config.yaml
n_layer: 10
d_model: 256
n_experts: 16
experts_per_token: 2
d_expert: 112
d_shared_expert: 0
activation: "geglu"
moe_layers: [0, 1, 2, 3, 4, 5, 6, 7, 8, 9]
router_score: "softmax"
normalize_top_k: true
routed_scale: 1.5
balance_loss: 0.00447
balance_bias: false
router_z_loss: 0.0001
n_groups: 4
groups_per_token: 3
init_std_router: 0.0199
lr_router: 0.000195
vocab_size: 8233
norm: "rmsnorm"
norm_eps: 1e-06
tie_embeddings: false
optimizer: "muon_variant"
lr: 0.00273
beta1: 0.95
batch_tokens: 32768
seq_len: 512
train_tokens: 289300000
steps: 8829
dataset: "wikipedia_en"
Below are experts of layer 7 (counted from 0) of a mixture-of-experts language model. Rows are named router (the router's row for the expert), down (a neuron's output weights, with its number) and show model dimensions 0-255. Each number is 50 + 15 x the weight over its row's rms, rounded and kept within 0 to 99.
After each expert's rows: "comes before" lists some tokens at least twice as common just after its tokens as in all text. This comes from a sample of Wikipedia text that the model never trained on. Tokens count by the router's weight.

# expert 14
router:28 44 54 66 54 62 43 62 58 18 66 38 62 54 67 50 74 64 57 71 17 30 56 63 58 58 63 39 31 52 54 64 60 57 79 45 15 78 35 59 38 61 75 42 73 37 51 52 46 29 66 45 36 57 43 15 56 29 44 52 28 72 49 23 72 53 25 36 67 31 49 18 48 62 70 66 52 49 36 55 37 40 34 62 31 75 51 62 60 56 44 22 63 34 54 48 47 42 50 61 41 68 67 56 18 50 33 48 72 53 57 71 65 44 68 54 68 54 51 35 51 40 60 49 54 45 69 45 63 33 51 51 72 52 28 32 64 77 31 49 57 36 69 31 42 50 39 68 58 49 59 65 59 35 38 26 69 27 67 63 61 74 34 41 43 47 57 39 55 64 53 40 58 49 67 35 46 52 54 75 70 37 20 43 51 29 54 49 55 48 67 35 56 99 44 48 29 73 44 70 43 28 54 52 69 47 26 54 41 69 80 45 57 66 38 60 61 65 45 61 44 37 49 69 62 45 59 75 55 68 54 50 43 56 67 62 13 32 55 53 37 35 48 40 48 45 58 54 61 05 72 46 61 56 70 36
down2:68 57 64 53 50 43 56 72 52 76 59 46 68 50 63 45 50 39 00 42 46 46 37 65 42 50 19 65 15 92 51 53 33 46 70 40 54 76 43 80 25 57 68 70 31 30 40 78 38 36 69 64 38 61 49 35 52 54 44 75 57 66 70 59 57 78 45 64 34 22 52 32 47 44 35 77 54 61 74 42 59 69 47 45 39 32 44 59 57 35 39 69 60 61 52 62 73 51 51 55 47 39 81 37 40 48 56 26 48 68 57 31 78 53 59 67 52 10 51 52 66 84 48 50 53 67 46 29 51 34 45 53 40 55 74 45 21 59 49 72 51 31 45 72 79 36 53 32 37 43 59 54 43 48 27 60 39 46 72 43 39 47 52 58 56 38 41 63 40 53 40 82 47 42 43 51 37 44 40 74 33 44 65 62 28 57 67 62 38 67 58 34 40 61 62 41 64 55 35 68 91 44 57 38 77 70 42 52 62 44 55 67 49 54 80 35 62 45 61 46 77 66 50 61 58 38 53 57 72 49 49 41 78 53 78 45 50 60 66 40 62 45 38 54 53 46 37 38 58 27 58 47 49 82 38 55
comes before: " ", "–", "1", " —", " W", " +"

# expert 7
router:44 61 43 69 29 43 57 39 47 58 39 24 58 69 34 33 45 40 43 55 48 36 70 53 61 61 52 51 55 36 62 44 58 55 62 37 48 61 29 46 63 53 74 32 58 26 67 24 52 52 65 36 17 69 39 27 48 56 67 29 50 67 07 44 48 83 37 58 52 53 62 37 51 66 75 63 24 32 35 43 51 46 52 55 38 59 62 59 58 62 45 36 47 44 64 31 37 35 61 61 48 58 20 58 38 57 09 64 50 27 38 47 54 38 48 43 72 65 40 37 55 55 81 51 29 39 54 32 73 47 66 42 81 52 53 52 56 49 44 55 82 47 40 33 54 80 30 65 56 70 72 53 69 28 50 45 57 40 50 50 47 76 44 26 56 22 53 20 65 47 47 51 68 57 65 34 55 61 70 63 69 44 25 40 47 36 40 46 75 62 53 34 33 54 23 81 24 53 51 19 33 45 59 67 71 37 64 45 21 76 43 38 43 60 28 43 62 72 61 50 29 34 76 40 36 46 50 56 67 50 49 29 26 47 56 54 36 28 56 68 25 49 49 31 61 96 49 53 60 41 41 51 55 25 57 61
down3:78 48 75 60 45 44 51 28 49 66 59 27 37 40 75 65 49 47 61 55 91 62 55 19 64 07 46 67 70 68 41 53 45 73 29 36 48 73 30 49 44 24 47 46 40 73 53 41 45 79 36 53 61 32 58 35 51 69 28 51 35 44 52 24 40 56 35 52 39 36 33 10 27 52 27 56 35 43 45 64 46 39 38 44 36 24 29 60 60 55 52 33 39 45 47 53 54 37 69 48 25 28 43 56 38 27 63 51 67 56 41 50 57 61 40 51 72 53 65 46 19 42 35 60 46 54 37 62 50 44 22 55 55 35 82 60 52 43 30 67 57 50 64 58 47 45 67 33 70 36 37 55 59 59 60 22 48 35 15 56 58 66 45 51 30 51 50 48 12 46 42 66 51 54 54 35 63 20 59 45 30 48 36 70 64 22 49 67 40 44 58 26 57 41 36 45 58 57 54 50 64 54 64 22 42 73 58 62 44 55 31 31 52 39 65 34 47 39 57 46 95 45 61 74 77 56 47 49 54 61 16 54 64 30 47 60 47 63 42 32 57 34 44 39 31 39 81 39 47 46 62 55 54 71 71 28
comes before: "19", " ", "20", "18", "17", "10"

# expert 10
router:44 34 47 51 64 47 60 55 68 42 48 30 48 48 41 20 57 44 59 63 41 26 59 36 42 61 92 38 39 63 42 49 77 63 45 28 40 74 37 48 58 42 57 49 55 53 61 32 77 38 49 32 49 73 33 44 49 68 57 41 31 52 42 39 71 60 38 66 77 26 61 50 61 61 71 55 40 50 37 59 35 40 42 69 37 75 65 55 52 55 68 27 56 59 58 52 55 24 74 65 37 57 22 60 19 55 39 57 59 52 31 51 73 38 38 41 59 63 72 30 57 40 49 50 24 45 52 43 55 18 51 28 72 76 41 47 51 49 46 62 41 33 79 30 39 58 47 60 61 53 62 70 69 55 34 44 61 49 84 39 63 74 35 40 63 29 57 27 65 66 45 38 65 44 57 16 39 50 53 56 57 24 19 41 48 24 39 26 67 56 71 29 42 62 46 83 27 59 21 70 39 43 15 77 76 64 39 44 43 43 64 43 61 56 38 70 64 55 73 66 34 31 67 50 47 42 66 68 59 36 46 18 48 60 74 64 25 57 50 62 31 31 57 50 56 65 51 39 68 29 66 42 40 32 63 48
down3:56 37 48 47 46 25 56 67 69 65 44 07 48 70 62 29 50 43 44 48 19 48 54 45 35 60 74 58 59 74 56 66 51 55 41 40 26 20 71 46 47 44 47 34 46 54 44 40 71 57 24 68 84 56 80 42 34 48 46 51 52 68 48 52 43 61 41 75 63 40 81 39 23 61 20 36 29 45 47 70 46 45 45 57 36 32 71 46 49 52 69 48 56 61 19 45 53 62 58 55 34 76 32 65 33 53 68 49 62 39 59 53 52 50 14 25 69 62 50 34 33 20 56 65 35 30 42 42 52 42 54 40 34 25 56 45 54 48 31 58 56 67 14 28 51 59 11 58 50 80 29 42 58 60 29 39 75 27 55 46 50 81 34 55 47 75 54 42 66 48 42 63 32 32 40 60 56 66 60 36 48 35 74 50 57 21 44 35 52 59 09 72 54 49 46 50 59 39 25 35 55 56 36 31 34 39 57 65 43 28 68 46 60 55 55 66 49 36 66 47 63 60 41 73 32 21 59 26 58 70 58 41 38 63 62 53 60 48 73 71 32 31 43 38 59 55 54 51 49 61 33 71 61 53 62 45
comes before: "20", "19", "|", "-", " |\n", "18"

# expert 3
router:43 25 74 41 29 46 50 58 53 41 65 46 88 54 39 49 61 53 62 65 37 48 74 74 37 58 63 35 68 31 69 81 51 64 82 47 35 61 29 60 46 24 73 29 49 49 55 52 52 30 73 51 50 54 51 24 77 67 50 44 43 48 42 31 57 65 31 51 76 37 47 47 70 78 88 54 48 30 60 44 29 46 37 52 43 40 68 69 52 56 70 46 67 42 50 40 50 46 69 57 42 70 32 55 48 35 36 62 65 44 41 59 51 45 71 55 58 67 58 40 51 41 81 65 37 36 62 47 51 26 58 16 65 44 44 28 61 53 37 62 57 49 64 53 50 89 51 61 66 65 56 70 48 50 33 43 66 19 43 66 65 57 18 53 56 66 40 43 51 94 34 27 56 41 50 37 40 51 45 68 66 30 42 63 90 26 41 26 71 60 66 36 42 57 25 42 49 51 41 24 56 35 16 63 61 43 64 63 65 58 48 41 51 52 38 78 48 73 64 58 46 46 50 56 46 62 70 62 57 65 54 46 33 66 69 44 50 45 60 54 25 41 58 35 74 49 12 51 68 60 49 32 38 60 70 71
down2:42 40 38 49 31 48 18 29 37 82 35 48 51 39 55 59 69 23 30 41 45 54 47 60 27 76 64 62 49 46 71 41 41 41 31 41 52 42 33 48 25 45 67 40 60 88 29 50 24 53 86 70 46 23 60 31 49 48 50 53 73 47 57 52 38 43 41 53 53 62 53 26 65 48 58 39 41 47 51 81 59 50 22 45 59 43 49 42 48 54 19 61 34 41 39 66 83 38 40 45 56 68 80 57 58 58 60 41 51 62 68 35 55 53 55 58 42 50 32 65 74 77 47 55 52 57 38 34 60 62 53 39 62 64 58 36 47 46 69 57 28 53 47 65 65 44 55 38 72 25 59 39 68 55 52 87 43 63 60 48 51 39 31 46 44 24 29 90 53 34 20 42 20 52 51 68 45 62 29 73 54 35 31 92 54 25 42 51 57 49 34 55 74 67 77 33 53 40 35 54 29 59 50 38 46 47 44 71 63 37 40 52 60 36 67 61 40 74 44 60 50 51 29 56 33 35 23 17 55 31 46 66 75 19 36 42 60 41 35 58 54 53 24 49 36 52 52 49 39 44 58 37 29 17 55 57
comes before: " the", " \"", " The", " K", " S", " a"

# expert 6
router:50 66 24 46 79 28 22 79 50 82 79 40 47 34 52 53 36 55 99 70 34 60 55 58 58 75 59 51 69 53 19 52 73 64 45 55 27 35 19 59 41 39 57 43 55 60 70 65 53 58 44 42 39 74 57 53 58 66 40 73 48 22 49 56 52 57 52 61 55 56 83 47 86 78 68 56 43 41 89 72 27 39 32 50 37 52 71 52 79 48 45 39 65 35 37 38 49 35 63 58 44 48 50 64 42 48 32 41 48 15 56 66 51 43 58 20 53 71 52 30 52 47 44 63 40 52 59 18 42 48 48 55 44 76 43 23 70 65 45 53 56 51 35 51 48 33 31 54 44 53 63 79 80 24 54 36 61 58 47 46 58 45 43 32 54 31 67 36 68 31 40 32 71 59 82 32 54 44 38 53 58 37 52 53 60 15 46 36 41 53 45 50 50 47 63 53 56 71 32 68 27 49 69 46 62 41 43 30 38 58 48 32 44 54 50 58 58 56 56 58 37 55 60 33 41 53 60 32 45 61 44 31 37 72 53 63 36 44 52 26 48 49 65 35 32 46 58 16 71 41 58 66 61 34 53 67
down0:34 61 67 67 42 49 62 49 56 31 40 69 57 77 38 55 69 54 55 51 72 66 34 56 37 74 35 24 37 39 32 84 59 48 58 51 78 48 65 57 72 43 45 40 39 67 52 58 71 69 34 59 65 49 42 57 82 25 53 41 84 24 29 43 42 34 31 33 29 32 32 66 55 54 58 39 46 38 46 49 53 48 44 50 32 30 60 48 48 22 55 39 32 41 71 80 61 23 47 58 43 48 53 61 35 45 64 28 69 37 67 61 54 32 67 25 29 46 58 71 43 50 64 34 47 76 78 60 30 19 49 39 20 42 47 45 28 60 58 47 69 49 48 34 72 60 55 49 60 54 57 69 50 71 45 60 52 48 32 71 48 58 27 39 25 51 87 51 51 49 50 42 36 38 27 40 57 66 58 53 37 70 33 54 84 81 52 35 51 58 47 62 41 24 86 82 45 67 40 63 44 71 38 58 52 43 62 48 53 49 52 51 61 57 36 69 59 53 42 69 39 61 50 68 77 44 34 39 61 44 40 47 72 58 59 58 72 38 56 62 83 49 61 52 56 92 63 21 42 44 22 45 62 46 56 40
comes before: "-", "|", ":", " of", "\n", " in"

# expert 15
router:36 47 62 48 87 46 72 52 50 54 41 18 90 76 69 00 48 67 71 83 29 31 58 15 69 55 54 28 57 22 33 52 96 50 48 42 49 55 35 60 51 32 69 37 61 46 60 36 62 56 39 45 46 71 45 48 70 41 70 61 36 56 44 44 76 63 53 75 65 62 54 57 45 66 40 63 55 28 56 54 39 35 49 72 34 69 55 78 49 60 57 41 65 43 63 25 24 58 55 53 28 57 20 59 28 51 40 54 41 52 48 58 40 40 59 46 63 55 48 30 57 31 62 63 18 49 52 37 59 36 71 26 65 53 42 38 54 51 36 59 34 52 53 26 43 41 46 72 55 55 56 38 46 30 55 54 56 53 56 61 60 82 42 56 61 33 60 29 57 46 45 39 51 92 44 39 31 63 76 64 68 34 57 65 51 44 44 40 76 70 38 32 33 56 43 69 54 54 60 44 37 35 20 43 55 46 57 33 37 49 60 41 56 52 40 73 65 79 58 69 20 47 65 48 35 27 70 59 54 50 43 43 39 66 73 58 41 50 61 47 48 32 47 44 50 66 40 52 58 43 34 34 53 37 53 47
down2:34 84 57 59 63 58 55 68 56 50 58 99 49 51 32 68 62 64 23 69 42 46 38 61 45 00 50 58 40 57 57 56 66 51 31 47 61 41 50 46 71 42 41 30 48 56 34 47 41 43 48 55 43 56 45 57 39 65 43 60 28 31 28 39 45 41 54 47 60 75 64 53 14 48 46 53 33 55 63 52 49 55 51 53 43 83 53 53 37 43 52 45 47 50 58 52 37 41 32 66 55 36 62 49 61 41 48 50 52 59 61 65 55 24 57 64 47 45 52 56 18 76 56 47 49 28 81 56 12 38 44 47 55 42 62 55 47 77 45 47 52 64 39 59 55 29 20 32 31 40 61 65 19 90 64 61 47 50 24 61 45 69 29 65 43 42 55 40 42 55 41 49 47 39 26 69 46 44 53 58 47 42 42 40 51 65 72 57 59 37 66 75 51 23 67 32 63 31 46 39 83 40 34 64 45 66 59 50 71 46 40 57 48 57 58 56 47 43 51 39 50 68 55 44 71 46 44 35 53 55 43 44 50 41 44 89 71 53 46 13 45 43 75 61 30 67 67 68 73 79 50 89 50 60 43 33
comes before: ",", " (", " |", "\n", ".", " and"